Weights of a small mixture-of-experts language model, trained from scratch on English Wikipedia: 2 picks a token, a shared expert of 256 neurons.
Below are experts of layer 5 (counted from 0) of a mixture-of-experts language model. Rows are named router (the router's row for the expert), gate (a neuron's input weights, with its number), up (a neuron's input weights, with its number) and show model dimensions 288-383. Each number is 128 + 24 x the weight over its row's rms, rounded and kept within 0 to 255. Numbers have three digits each.
After each expert's rows: "comes after" lists some tokens at least twice as common just before its tokens as in all text. This comes from a sample of Wikipedia text that the model never trained on. Tokens count by the router's weight.

# expert 0
router:095112126166121104143164118078136155068133134154119125139107134124114138117158094150140191120116142129174149157150137153133140129112108109140131153136131135140134113150164129151048133100106117117124180131084097113113138098101152149151118135135131144136104131160098120134099085105119156122
gate1:113133125132169109102148146124107113094095120097136130123215148146104102134150158173121130121159118166161115133125145119155112140093114076179108138150118142115152155124161088215093119144144120121134145160176126144128083123106136098070056098142147133123105117139143176130143117141116116117
up1:160155127106113113153121138105096129098136141086126122122068104090149149104057109121148156149111147146108128105125134155135134121139167105038147086124123154103132133112118143107179141090130094129133111113099127120125126168100111135162164153101126134127161175127133112136116155127111129140
gate2:129104122160141164150147174089164132105102121109145128160140114126149100152114149118149124137129184147107127101111136174148136186141164126092137156153087088136153101113148093127151107191128129142087177170113128142127128114100105130140148177124104167162112122120140155110128166137119139146
up2:127090162109136104139141156107119159117185153146179115121134117128144135142082142126132139102180097117134110132169184138144153144124140137143135165134113152139150118106140098135116102109129154124120146131107129128129084123137100101152128159101178119162135157150140109164103141088127114108
gate3:144105112161178132143112147110179156124110131157146128151142145141091120129125127102139129157165139147145155133137135164127107130142140138111144165124136128145111114132147160165137126136128121120183151145103114149125111097113165162129118179145127119131108169119132133127099131104168153130
up3:157150134135101118124116121146117107161105076142130112091121113101139167188120128125127161104107084085130110116101160103146162139138140117123137101150154131110153134131091123135132117124144125127089110106108107114168124103146130158162129100155131091112121119146111089156140106109126118137
gate4:119111134150118104111146169107123145114147134129097135089145133139110115160148115171111109084152123118097162147102111161112168095138090184129129130113146099120124099079129167128122167071129109111105083164133135132115138107126077106183141167116092149122161099130120093129134138181105133119
up4:133130156165129135113144119110145170136093107164101149094160129161127114129116123132129138118100130137089100124102118090121135086149102115175089142166147162128109123104154125154182149081128115163151058093117151112144147104104126111168106131113130134174107143102144097136128096162160132123
gate5:141139140150133146140125104063112129166110132128157137068170093146128107107105158161096109126154121155135095132119122150126113127109121110165054166093101112117102147148159114144101147113125116175145142119099116105128134124098088115124156115175137100078086120174163119156112117149144162089
up5:108138143094091146126123088142164137142102090106124134151189090152085102144112154131100114124103146098150134111111168167164103148084097102146110121123131118135135125107129114089130133139144097196147114087118091147118101126084096094134109095116097140101124175134130140140164166115091114118
gate6:107139135106138130103086134156118115094153103116125142116099148135143107128148095141133086111116154144135154142105099121095094112126129179138170127098141094119166142107130084151139150137130173114105154094127067156099095137138098111094063184119131153127091147128104108134095108152118131099
up6:103144105181146128144097155103105140132144143131119143129133138141097165083123112152089109113125119143145142142104102099111119125129137121094159176138093176172143122125152124078149123126152163125179137124144165104144164129130100127137161134162117128091125067097110137140142147142161147145
gate7:130117174102130153132126087140136070157113122093121131154143099092182094128177146110145124166195141132086131097117156115142083133142174097073153163130162120140101125120120127106108154127173116136149117115137116100106108121148095116135098141089098113150111127143155117134087164116116108130
up7:123152086101126133146136115144139122123153125151138141101143141095090115132104148123135139123129202075118131119106152160137130091117136114136148138126137127075124144153128181086097146124162121108115134074135147140139071130173116121136140093172112128142102157132104142112148163161127171129
gate8:143127149110134131114069177114110082131095132136130125146070092083106100134074093075112129126114153111114153138122112126115123101140118135127135120138124211134145105128093129154102141097163124147149182132116113124097137154138149130112128120160095184097098127146133143124108145089133075117
up8:126150147061109152112123101139159100130123053193133091109160133133087124155148081128079145121138120136140116130104103113086126115162079130145067144121132142124137124113146115140144100142156131081125143117127140134155129105100113075114139137172149096093102127145126137117139142124166139148
comes after: " |", "|", "1", " /", "2", ";"

# expert 8
router:106141126138112110144135112093153140121128146159135097125051116111108148136158090122098142141111111161107121138139110140149124152131095195116094119118113127166145145140150148131083148093144102087136115147132122116091115149130141150103060136141141140126134130122138136088147106141110120142
gate1:147117128131114116113096128139143114111134141126171159109150140128123129118116175106095128145101110159086121109136123115104132097101145125135111124108098141126142139099175131127169136121182137151130109121125094107116170105117153158127134120103164176124164119138134141142115141156131119104
up1:139119109156141115156099129097135120136114117121148137136113150151144122111132078117125081152162157118113107119081110113152143158117145124135138130151126171101141103112117151139115122139134123123185109153165081122151136103080167142136169168142137090087097126138130077131086139096146129107
gate2:155135072125143111121134186111115100131141166092120130116096161129104174117136121136110078123112116115087120078149170115112143104134120099126125110165104135134147120134107168167122118142109090171160104110131123145149171110157138170116129115120172148149153068113102187125118115146104128096
up2:131137082092123138165110124119128103147171120174165173117092161143085160125158114122163152130142092095133158158159106127103126122156091150096147091144141127118142122077101119151146138098145182126154117131130119125152114164107155143120152156141150112121107145156139155101124091104136123138
gate3:111126104159095108082109145125158116126188128131145125130129106166100100145123116142087164129151157127128157164074153113144130113131118118120110116164163124106135141100122173120100120116111114160126132115103111132101173150114122106110149092149099135146135143154153160138139101123158142150
up3:106126133106149140132146165137109134137109144118129088109120111092126103096104094134124116113116140114099172104196153117119138126152107066143107117140151120127083172124149083107144100106132109128165113128115159135128175140140126139126089066116140134119131131109122096170148173130126130123
gate4:116136138130138146106143165102112099084116107177155140120161126153112137088137106123095101161163123143164119129129137173134122132079138120098130120118158153177104128148155140120155102165092121152161102157125125108119125140124187145088143142097069142114132141155101123143110117160112143110
up4:122130137183156102159176070099145176124117130139113120105123089141130166133152112155129156151150147131101082133115153067127081176161097143131102128167123131125088130110103126177127123172162169104123140161096108167094170121079128180151114127127135079157149127123154131116099130142148167114
gate5:117138124155112105092103108159128099115100116160139082102095134119137169110139126117112059124139096137103122092137119127126138134129138136136133126127129127141118114093138064114168112166140114187122095113111115151108158118160108110114113128085104145113177097148145107094110089098147102102
up5:133116115112127150173133135101108127089152134166127103168081158153121095153126130087129142146123127129112142131109129132113177133140119119139115121097130136186078149148127109091134129108120094128146134148072091139100102147162128123167135195111114100161166129100114073164111136125094078119
gate6:078105125127124123124109181138142137162147145108099160129155114127146136094131126139120100128100119121089143142127124133108158121123099166071076132150131119149094128139125120066093133130118192092168077113112100107136118165110091149152114114134121148162177136105159128127146087117142123126
up6:116142103081109134149096123157136116136143116137124151147137118143133113095172103112142098151122154134073137139185163112123118092129158135131138127111105157094130141111101126134164112125150136134114171112138125135081120117171168173163167116098123103130096137125121110073125119179174064140
gate7:148136183120142117103115163159167107144145132186162133123149119109153142137133099113124121112110120147160105147125195097157167090172170147125140103134068153105110131158135130107107117109150145090144118120147140161102152165103087107128163098108102163080150142123141112148130093111139093122
up7:128125100132142157131141093148128122141123084045102130133186099143109127131118100153099163123115142150119124143136126132152130130088091160173118120122062111102096141095162148115164106159116112131141106134092133080166089158139159138107157161135137066115128154127127132169085134136145159147
gate8:144104095133115158162141104089129125193115149144108107105145146071110128132120136162101144111162114107143118119112107121162143109117092121145112098112123138115145114100111145145153128112142119147130126103120114112147079149114134168137134125152098152128146124125087169167128118134147134147
up8:116119141148134128130088126093075123154104132165128083105114166139166133156152131157107139096138151127120108098096135114170139139119090153126126111129114132100129113082111166128127108139101137136111119109140084123086129133134131155138120105162124143137158146164101166153145159134087121132
comes after: " ", "\n", "201", "200", ".", "199"

# expert 9
router:094132128173079143135150138071128130136133121144156153145108088132103116100135110131117162162131120123126147130111102163132162122107072083107109146117155129119139101125208106160128124159136087097116189095109137133109122092104138150142115135108185164135110121118141110105108157169110135137
gate5:113110135159157135114094115106104142115130090087123126144146139126128120150091149116131121132125141156166111133173130089097121126134116063150099149113122122140154184142163153127073152145134106151156092148133148163134138143122093138150113103133127114138095130125115095147122087142118075153
up5:134179118105122115144144150156146136120110158113123133141180139121152176149130112145132163105138136075111130133071149134171133117130143161144115146120137128128129141135132120163143119129144138104103116140132104102137136107094167153102162157118138105144170161158104119137120127171157200126
gate6:129098112127085147183126125127183167099088139159204112137116169121160113122132126119120122110111161138114117117146119147089146090130140102098137085079149132103089114138158110119155118132156154123078155134118083093102130115144148146131143098121108138108105129122086114119127129133086116089
up6:112095135144126139181126120099159179129155148107164136167131112133156114116168179144124109149118125120060134144149110135095134087119125125101142108082152135146105112088182164130170132122145112129098144134131121093096160145119131105175146087108148137121103102121100106118103160127138117130
gate7:130170169081131106126129140123144086151108159148129137150136122093163146110082105135074166113163087110110161114145125142136143107138119124148142118129153125151112161085134163128103084138121143155154178170135115141116108108149094132141141111130130123133075113127115124144118107168137082134
up7:140096083128102162116117130110151102114136163128112115110137146119120106128138077135109139100116142138113169114153140127154143106133112104132149118139124149127099136111115131149072104097149132128181124119103130088153130109154136138180072136130125146122110128144137109146098141175153141138
gate8:098090108104090094125093114139122131071108147135082127092118115131159114133139110143099135093113124153119147104169131131082123158159125147106137070139172096081153130118156122125111133100139094128130174127143159081126142147141080133162135144124116109169090145096129117133134117154076106134
up8:105146156127111140115096111125128134109160139142123137098140139157171146082166143159102122134149098133103126111111139114168111132139111112151125144169150118157174166119134165170115098133105107146135142128127130153124104099135139132130119109130094111114151109087137124160153140128133109111
gate9:101120170130186134096143146135122122144154153124181124118100107174064129110128148121069139125102131117120138151156096150111143113124158180109137140104142145171094113154053098144083113142111129113161139145175127119145136094138120105110116142142105136137144123097112121118113119118162134151
up9:141132153142136132158157109116104164111150170121124121144134170147115149106169126129109144112141134165117185124150142120088127118076153114116130132126117148139130143137130126108102077154112100130103131112167149117135150087141188108109169118104143145126086116117136129143148153100110167113
gate10:114176188105125143135121097120121117095135123139116095121120129126069132097149151141137127122131129148094151162144055150132106097154152125108164187119133115126137145103103134142099152102103154124114151154100095122131133156147156139162124086144088141099167128119169103074157116140148146138
up10:135117044148106137108114137096132120139159152121136135138127101132151138128139102143129132101140154100195098125100167101086138117112128135149100098166117134119130129148132149114154089139121141138139088113146136132116118086176135114090163158118148103143097112120089170109127156142161146130
gate11:148078080152122130127101149152131188139109136136123120139151140153087118089151159145146121118124114110145145109143110151177120164111121095062177120093164165063119147131116093161161122163136126122146154163134142118107136183114072148095123150133144144130136108100122095146094131141105121118
up11:149105126122111120108103106156127131139125135162083116102097131101095160133133092104122099136144119132143135158146129134101107133103150122167130135161136091117088136128095167088076118096137104160118102071136084090126112120135214147148124124115108095104107105134084134147085136138125169135
gate12:129149110135132150124145152083093155110130152100116145097123160143147102088077099118130120136124151117117153110134144123108092133128128125131103100117116123138171125161107116163133104172137138077105126163119142167132178174113155147129116135067108117137145160095114125143123120160104113163
up12:127115110170098083170109136119147143110063142101138122115159168142120129097154120075118157143133130148117127191117113121142144159137153145107118087075156102153106106087110125112145115127101105199117132149154119139135114102142113133139176103124070108147117141097152115082138146123140117164
comes after: " |\n", "0", "1", ")", "\n", "2"

# expert 12
router:113118101155123113169136135100158158128104139134133124149165090120104163121151100166107205116138117128168134131136142107149149137100100153131103124122123171138153072173129116163123125121123099131116133169069083128111127127100151127118124177171163123108148088145123130122116136128143111160
gate4:085132141127114106084145118114137118138084098146096128191115163126103099163115101122123175107131168158127105133083169115094185105113153084141168156086143127109125135129118103136151106129188140101130070165144143132161117147120119093131127103157126115102123121151131147113084144182114128135
up4:171139127131109167104165103125056159136172149138119134128139107133106144133090115134150169099170096121120080090152127131137181130128136158143137116139126100127097121155120109134132157094129095106119100128118130083098144119146122129120103181156141150122078117156082139130094124122160113130
gate5:153131153152097138139131113183131141144155128090115103162148143083098130112170130165116123133162139142195115105147145151110159095117104122142119150136088126100130108116090151145158104153088163143114128105113115132121154147125123140143120136096110145137113102109104091119171111073147121203
up5:154172136107111160178083140148101135056095154129150132142110156154170165164175151152132151154125125129107137120139122133119087126159118106073133127123149162129139123098084121110117127135133125132137160141101108152133086154135197093122160136119109087134147117127137158097114117125139114183
gate6:142103124153155135122141113129170140153106132111111136114132084119148143168144102116146222136129143161130117126167143142154169106117090131152154123108118140170146122153118135103122141095144051127105147172120116115157133129140143061125134138113069111168168114121149104087145126124154135112
up6:129132126169081129110138112157126178103101115176125083086133118137103139120145096206093158165107059118062083136158137118182146157145126145128130149152114115112116106134121161118166136116096114128146119140146105111073128071134158149129147094113108100093173128134167115133153149082107124132
gate7:104140100117138131129091108102127168145154120137163133142137134117102127088168110139091123122141152111147139129118118119152160130173137131106103136114141176145135122132148197141131137117136170147152090129112083105133113136092169091068129144154119119094119179165112142091163151146105092099
up7:104105104123122146110131104108108147117113113151130086094151123118136118117109157122131148116109068100140094138157089145142122114132097100092137126108158110143132143134121114082089124113171103092112115158122121105151185113092114105115119137111138154111085111146133146110137131171113200144
gate8:151131145118139128146127094109162089133140111071139106122152094131152105169141142144126133156094105130130140093088113103125098104117105102152137083127095131130120155095146115123154130145159082101105153121117108117102119169186121153152107171188113148153073156159073190107102114105154133143
up8:089099097158137162102125117108105112150133159158140158165112135146173147121148104096127111148134143114146122124133126114112193182139149138115138147127137119063123140184145154150157121131085132098155111117147155164160112139133131131134127086109129140143133131103151111130157107153101136075
gate9:154157127130151125107102143122118110103106093128120178218162131147117149138118144106089132129124126096116123122089137150121116122129206100157107119120125161111174112099134117127118096152130124101087115160122159130090158139111125147142072126148133130146158080116153139132127128099078135152
up9:137178115117134142130118085129134166133140107128139134127139152141143158142148135134134137124100095128073144117116135116155092117119054169097172136108183112105144133120070136123108112148133126129142113105145135134163168136155153131103125133097117161103111175133136134120131129106126090103
gate10:125143134152143155114135135132131149171113106090081102163065142080107115104138146138128185149117118140108143123189101131113178120131136172138143126099114124098153146119087123112103144109119169127150097153138104133124100161116121133124144133119092169137101138140136121148143153151120133158
up10:150103160133153093126117121117140127127159156102119145156152119127121122109157111155150112138103165092134127138145098142133092146102142147134115117115079119101092121099142084102119130156091123156187086092161165135128123143152142128152115136146161127093154083100149155084161159093168152120
gate11:119116103114142126166108096154127083145151140098134124148121137130156102100113137107117106126106136136108158133092084087131159109095122159136038134118128139099147157138129064162157143112129086114123093132132153129126145157136114140069149120189139107123141085152144123143173131183116113147
up11:170114167123113104128124094116141087112094137101123092144161139116144151084100103114100144124136143115123147150136105093153143136115108107107099160149107156122078124096133111115128144109180140124127116164183039127136134110088117108144133130170139142142093097162137138137198087147098105108
comes after: " the", " a", " in", " his", "'s", " an"

# expert 7
router:115139127173131122140135079075121163118122132156144125166169109115111128130155129123109180137157117147140129166125126157124127131130074116191097155124137141141149132124125146159113156116145103119122147151103090142136121114094195138151088136150166112115113125153127140130121130170151115129
gate1:120080154123121112155148142117120107147110149147123182102193144132171135152109144099127119143127136142153146125126104158174107078167095107150140166105128081115162126109136127130106154135144181126183163130126159158144073133158148126139120130185138125161123135097132157121158149147157174140
up1:120135127121098105142120115112091142134179155107124106119149101128118135155145125098111130109129167155156099142117109113140135118115126121165107150079139165142085120117119078125131109072130123139115106090158149139162129163087134116151165162119124132105126142120097143137124124119081141117
gate2:117129106082174117103146124153161120130130134093100098123128133165077087154134144143118112093136146110121136107120102124078155154136141152126093146152094115100139135177171089135138121159127086154145142146153124138098131115106141152170142114128161140133152075098094117138117117121081138160
up2:117181103105146109098096112127163108117114119139157127109159119116109095131122118125115146123143185104142122102142151144100158145107139149166132176111149134111152158172169112098120073111115119131099145151129121155165118093109148142171149118106161113132133127127114152170116115112111117172
gate3:130140156127088101086130118087146130153138086124141157119122112125097146158088139144117142153152119117115155164181149150157095131149088108131172092121160122158135128140129173143089086144088088165121138144161114112139111115110128147132125127123090129094128128094098114107134162148149177133
up3:142109101138120100071124127135154151146146109142167092118104136182146127130104121117110108152112117138085179166179152102138124110130110138125125143118134155153141133080134156111112099131134105121133139087136162107105140155092166151119088096099176121145109142125099097113127185093122158140
gate4:120102110143088159146129112154135143111149126098118116128136117089148075140156111142113104147178111117098084121165130145128163113129162108124110112132141091156125117199122136197160113107189143142143162160126121144113141143105116163170166109111130150140112129144137111141116112144103137099
up4:126122125111161119118118128129120124139149144162169125146121155132136097126136111162130134123099154146133069138124140119093138159112110116122147144141120129132096086110089142150144138091151111151118150107123135111163134173155094089097105161104091141117117102155153120119158152071161152073
gate5:122098139132071114087121131107137117110160148106147131094170124112167126110134147116110130149130091096157165126113139105120108104092147117107137098095125114132164112145107157115109147125143138177131163153129107163132153131126130121146134131141146115118151163148082160125109110168145117149
up5:120155134106168139141174104152117113135126135136131114125092113115082165107115114112138115142142132104091135120145110113145133183150124097123123116125110145124084152152143116127135101139093102107131119122136094100131118126131098106091138126108131142086134103141133146081096142101111102135
gate6:117120137181120140103088116120186094125142152156150110134120126116103128103121149166127135120137115119103145145133152122181120109191108118155090136166149160151131147181110144127130131156149103104097124146104143150092062122133133141108141158165131100080098182142153110112109113133169158114
up6:146070113106145131189108095142122138145104115106111082095138150138125136120113120148132152123109116150149175147099080170094106114085107127113135114141122139126120120114164088105113145120131140131139149124143128118136137127135111146129112096117125171130139096107088127128092147122123090120
gate7:137132156108151102173141157127122148105124156102140108143177153123115133092135151126132152160120077126167126126121120138115127175107128105124140098099149082105104159145165154136143184059128069072134135119137113154121193109113125131114138124158127130158126131099170140097123115158160076146
up7:118122153166130106156105147132141124102169167142141098180129164140128130098177144133141115153142158152132128123131138136106116129122158150134151099093139083097139138128146132115128185116129094142167148152103107150088120082133128123104110116144161142152151096138152158113139101172127147137
gate8:145140105127160108139120106135114142087127113134126090138118092111117139112136106123169129123103112158137111141164074123154157099115103147127132107117129148139130064072118135105159114145113123142153097130090139154142170161126129151127124128093103144109103106177142142127133093160155153128
up8:162102128105129141124101142098103153104092142140139145083135125137136132131069134119118095127118159107068078127123124175094113150131099156087149119138108162108122154144142110109104100129084109123133169111134124113139113145092091161109106127146137142120125137150123149154135112128141145148
comes after: " ", " |", "|", " |\n", "–", "201"

# expert 15
router:110122064152150149162188097102115152105122139151132109140095090121115137107164120166125162138149122152130117174097101171165117154123090115167107133118153138140148102114136112136093112159113132125160141140097110114153133104108183102134100146158146142100105099118097131118106095154129133128
gate5:092106139160155118168123123137177150140111115117109171141132085155127107098126147106141141110188101167133132129123147125150105139144143133108101165128143111107145137149093099131152111122151135109140104106140111103119122150097146119124134124107168129106118184125126129135127118147135172156
up5:154111102147177076129127118132139111091099129082102127115135112129140141131148121128139138113110152164125138150093137133097146106136154150093165154163144117115137095146135131149139188150124121106160118137147098128146089144129143157152125121150122128114147140115141136120122163097161106144
gate6:118122138152079144151103156141115070089095125091144182169130107113163125122130092149106143119137100120159128105205118134129145131131109098127102161147134152130146155110120093154104148157154115100124118171115105124132098132156118130172150103117115173144166144109140114114085154119115134104
up6:153119116124097163126138134097125135146134110135075102120126191126158109083129121151111131134129107169105148156134126100118132126130161132161150151093139135123155141155163141122114138154115124186147108103084147168097144121124098153120103121130103083088120108148148095165123156163150133157
gate7:111111169132164135169127113191161105106130143150096142187095078190133087114161109138109124129148149149177134116161105127150128117162119141129121141136161136131136140141131140142151156166110144148159183157108182115154125159131153155141114142159108104119101112136083103072136106152120206147
up7:150163132091109158101180122126108109090122148115113136082157168136154091131148101182079151156124100121107114155154128166121136158118131148122123132144126144166111154096163134127136122127106110134136137110116113102144134148099097118128091073106136129105189132124119125192120121131107150098
gate8:144119124165128166119149163128139145144112157171136105141079104086100109085126141152139104124142136159118171135124100086157133120136148110116195127181143124074172118167132132114100130121155129153169174135081116118106146107113118139136165103125130122149161139155125125100139130123114141141
up8:083106132142137157102136136126151138081131114108113119081081143124190148148134106058142115160154126138172167130127082099131071131143124111138152117120170140122113146167122062103175124147095132155125128133131091157128122161172119117089143127178103128085133130090153185142136097170090132140
gate9:148144127143161120154171113102122095122135111089138163126139138166141114110161065195089148127130115144120135110122115102165123193155159144153093139127171099113112108133147134145106110171146151122116144132102105109132120126129157124089138181134139151108176128116126125073127100119136088146
up9:106094131140099097130196150100122127136121160134126104173121144159154103172161076162091139139138106157118091133153123101112106162132173188117114127103163111155114091162112122157143071131144132135129144121136090164106093146124116110147157194132157119147131087122136119139140113115116110120
gate10:075084134122162120148173167096154095140127128135102119129144136114144107084120094130136162143105128178143117175139114126131139101117124118154138161113117147095149128137147130131137117097125086151169152146100124155119130128112124178117188110126169119133160119151147124098123138120140186141
up10:128140122108143124128106124142153097170148101145084140107147120138155110178177117149147113105087116121147099139116151153132117135085169163080094097130134131088205158164143107116143094139148102100097143110107128134132103181116108136152086122109113137137119138134083067132168083087106132139
gate11:137133126111158097152087108108136106140178138172137135128144085140140152150140142119121152109107162133148120132120136140107112130094106149125104130174135126133151148158134120114116098144162119186108129085120141104093112125103130115134158131150150138168129121134134093094160130152107150166
up11:150166144163126156139122118145136149112150121126052108142068150150110124124116123107116128115118137116113149123109129160153124117164119093143116115132118091112140138134106101156143126157106144106112155179150148111143104161165105158139154162124101146082133160116118142157115134105127151128
gate12:136136170105155113131124110092159171126128109096143087118134110097171122131118150157161123133152089145145115123153107148133145088149087101131164128155117146127134134146120127090138169094137120135138109124110148099132149161092156115178152114147136089138141138165143120151110120143147108158
up12:135121141148132183093128131163165115127144145133142140161125164082149114130145128131116112119129154140115088100148114166095151102102101111111149147143102112122085117126129133093129107130119114122118135117078118111167177143127123108068121107114148141098074146117165180160113103109094067152
comes after: " |", " ", ";", "0", "–", "2"

# expert 13
router:116117104147110105158135106092137140100133151149143130156082099122104136091152093157139131154127110176139156108118073169138144123124117118158114141102155139162109141133171127140088127125125121129124132128109123129129096148128139130123103137171145153175137127140157132124103120155089135149
gate5:137154134149117104153098115163100104140102130125125124106131141102144090144116082140133159102090134181117115128103143111145117166130111159210159109065090145132151100128168076111094162149154115117122101127111103122172143103149149151148103098144123110164121128126097099125147108130168126132
up5:164119145151093094099142156112120088154091111134133116143146172126162138125152106115173113124142165104100160137161082102124130153144109112086132092133121102135136136130107142145107129148147107147093146130116110134141109131142153144120135116098097136101112146108115152128134160136097120100
gate6:153132081121112091133146131147107113125127139174135106142094147128135123134128138112139118160123183135105143078150093111130125131127150110102118150119134125169086127122185181136148135082137119150118183160132117175150113162113069106131159131124133119138119128123145142124130126102125113125
up6:122118095151132118136123118147153127166123135146128128131125114110113105139133125120181122113126164139111176096115093146118156112132117096148113168126103072148125145088128116127116132157147112127121153135123091181142082121132116114147150119143088154137146166120141134098133157119099156124
gate7:142125124136100136138141127157165143111103136131109111147099102182118152083133116158133131135134119142084165115153093131134146144084183155099103145090186134135086144125127121150130165091113150162111101078112154110141145153103154099102156155120123176116120128097156128149147087121110084127
up7:096094130098124149122134138142123148135061094144152092133153104133128122131118160080145122154145161140166129153135135136081094109128134060122125163161126119168110125111146128131147121129143124135152164165121140195166171142145102089126130120095110125105101066129119105140105152118143115122
gate8:097146144171146121139090097110128135128155120137131130151123103082105125117132111120144128116092073169124149132134183099119129141161093084169092103108145140104124091152139115150126126124119105089148116152117138154128128141181185170124121139106160142130118121135082117105165146155131115119
up8:114159099110167132140140188106108118105150125161185148180132136147136098156108091142134181142114124151102095100118105140105166171163105132096097116159111131125106100155137103129093139126101158143106153083080103135142133172139091148128164094133127127177125077144091122110140111102132152141
gate9:111108108128127126148077137117141144104137135141129155098113106125118141113164087171082101162125105139168123144085137123170145133125115116112100125118147135124124097120110125104078174167133100080103130129143117105146157111161178120146110116163149090100147130099152116091134132099115133147
up9:133137140147135128112101130120141128120141128124089149099152081131151154151143148144128133158141087106098137167107126090158181130125119159140122111166152141124094094140138179170116118125099063111167102102123085125118130106128152114101130163125113142138149086152154128070122150118102120132
gate10:168121130153131157113156165143173119132056140144132117141130142162149105125140118114143156091107092185095152137136133156121135114143147099135112111142073117163158156119144091142116108136124104125099154137137096136153165117165119141134150126122144147113073124146134064181134106151135106160
up10:129160129095118115134098150121127140125112116137095112110092139099108123095110169127118108128139177155120154136086139115148111154160169144155136160148135080084111144157138101147159124149118128146156113085155142141120118165130140151132126125103150130160135156155096096057126131079139168146
gate11:083095139118127120101138136114120144104123147086116182121100101137168145127079142134155138107101119121114111083093098116109127175106080193099147162110100118115110156146112115173121143133160152166128114111141101085104140099104120143139079124132143165154129118128147100140117149100110097168
up11:100115147158099132109152124118127097154111090139127163115138100158148151130145112142164146108122150114140158110122030126088141121083124142143080112101097088098083132149104147151127111117128134141134089115162158102120159104128141103179146152125119101166159104164142105122161153139077129141
gate12:115134117152104133138142131118070127128094132162135176125158120079141141145144141134126138149137103105124120152132155168155140136119149130195116137143150077121145133165148134108076170127144121086131099085105144129133128125153129122085141129107115122134117148150089157123164121139134094137
up12:115132126119133155092204137128145123163141116154113125122123138120140160078140141137123154134137154186098138071140159140098139081143160091102101136174097114111149159124117111127140134125107094076165094104158119106166113167171146155124168169105099119126136122108130142120111116139136138114
comes after: " of", " in", " the", " and", " a", " with"

# expert 6
router:132072142131093097157183081113164161116104142145129163145150088097111126073158133161130123125136126144175140124130104128144135131124096202142113128102164125147145155122098141174114105165128104161126156115116090099110156092097168123151122130150126144130089129141102136092107100145159124143
gate4:094106132146130116161098081178146080131115122130177185125146139092158114153137131127087135152124097130171130109161127127112159173108152136141119131122163134142160171126169151101105134129132129129141084150137096086143121127112176177132135090150164151139133148143108131104141135139128155146
up4:077139121136179135144107133174100097120112154113131063131101130091106178147126124166159123133121171129125167090168143117106114119123130126146118134134121182168133122135115116094140119119159161173156118120117132168126100134092128139124134181110139168104099092160091156104094149115081169143
gate5:090117152130116151134134132108144130133124118103096158135138121113143153105152115123146158122151110105196187147145116171143109126106128090139117140108150133082082128125128125143094148140140116157122147137120120130097155127130187150135115107124135097139136092131130134101105129139132145096
up5:161151112100168096136093125164116105126117108144151150112119117125124114121117141168097106133160133124131128127161142121120111118141074124118087125114141104101146145141134114075132149137106129076135124125113147159166081136143121142106149140158122156114141110161130115171062123117076125118
gate6:111137142117135128109128098100142148132138143149118083126123092143125107143110120133074121133108149147117127118125135169151107123109101145104141141090139112131132130148108108132101162128145082150130151110102117150076138120108078135134152131099138090123175063129093143117110073176126124113
up6:111129135156137145175155106121135137126143132178132148116150113163139108130095130145122132169074121111136105097114151114151115130132115105092105111093118101107132116122052122126100138113131095130134099177103131126124158142151124143131131172157114150092122135124139097140113108166091144157
gate7:109122151192139131140102134108170105136100159150121110111141086104109138120154141112131116124175080129171096099154124109123124113118118146121079156148144109151152183100114138119120136144104099145101150122105141164123120108150127151153160189140115109168112087082113117127113111122142150129
up7:166098150168145135116148125158144118113129076116095139106085102128109131136173106152176078152123124146145089104124119104111176152117122120151106133094131150159134176127100131143088115111140130144138126111126116115106116180116116110110167122106127141122109139112103110159109132113138104102
gate8:122111133163111154156082118131159120097100100124139161191097116100130083148151139104132111125123141144054125090122096128179153152161135162106139140119134170136078097078124095139155118147142075145089115160119118135121117127086125079113174111183160142147123131114133132152123105160094118139
up8:107116165149119141099135122138090106137122140158110127141134132144182159086134098168100143125142156151156106140103093143139156145094121118130163104110172203143156113121126103167140139132128132106189124101142134105091116127109165123141147133118144181142149082105131125121132106114133157128
gate9:107103188141140156113134148104103143153172168126089092156157123132141101134139175110178156131132071125115134106102166144148156117127114115140143150147114160152124135134096145136124135113090114148098117158127117124177152109171110120129118101139105149143141082130124131136109122159130142087
up9:155170157115132119115139153099122129133109133113117149141137142187160134128112147125168086114119149125078160112131141123124126075144158157169134093148067109073086137117114141147162123145132109108123145137125110113126149188139103106132117124115140137144093107153171068138144106127164110124
gate10:142115125135113125128112132146116129130110127122089131136159122139115143155134136084099149141110097170149096123089130126148107122139128166143148135131155107176161141128113163081094117149133141121145152137145162089117105132139128149147086107140128117170162121115148144119074139133124146154
up10:103147134090112122158109134178127161093131140157171131071169078131146113098129142093134169107117150145132142134147096113149123110086155171145105106115077147198126118141122144138152151125142151105136104106112158095132121140130175098141182131122137164119129123131123140116127128116127123165
gate11:098129122159151168152149101101130141164118122084130076109153098148126112145111116173174149158155131143175150085120139137126127150132122135112091113117118144175101125149103123125154108141138147122142108174122066146131175127122124140086091114152137149162101160121131121148130161140126165119
up11:088132132138171145106133099113136170108137121101151109045099144104135129129164127132169147120153138158160125121109112156157158166081182096139173150120163162136100157154126150125087188108076128137090134148107138138119097114062126080123121111097145145160113168137129095121104108142099135132
comes after: "-", "==", " (", " and", "===", "\n\n"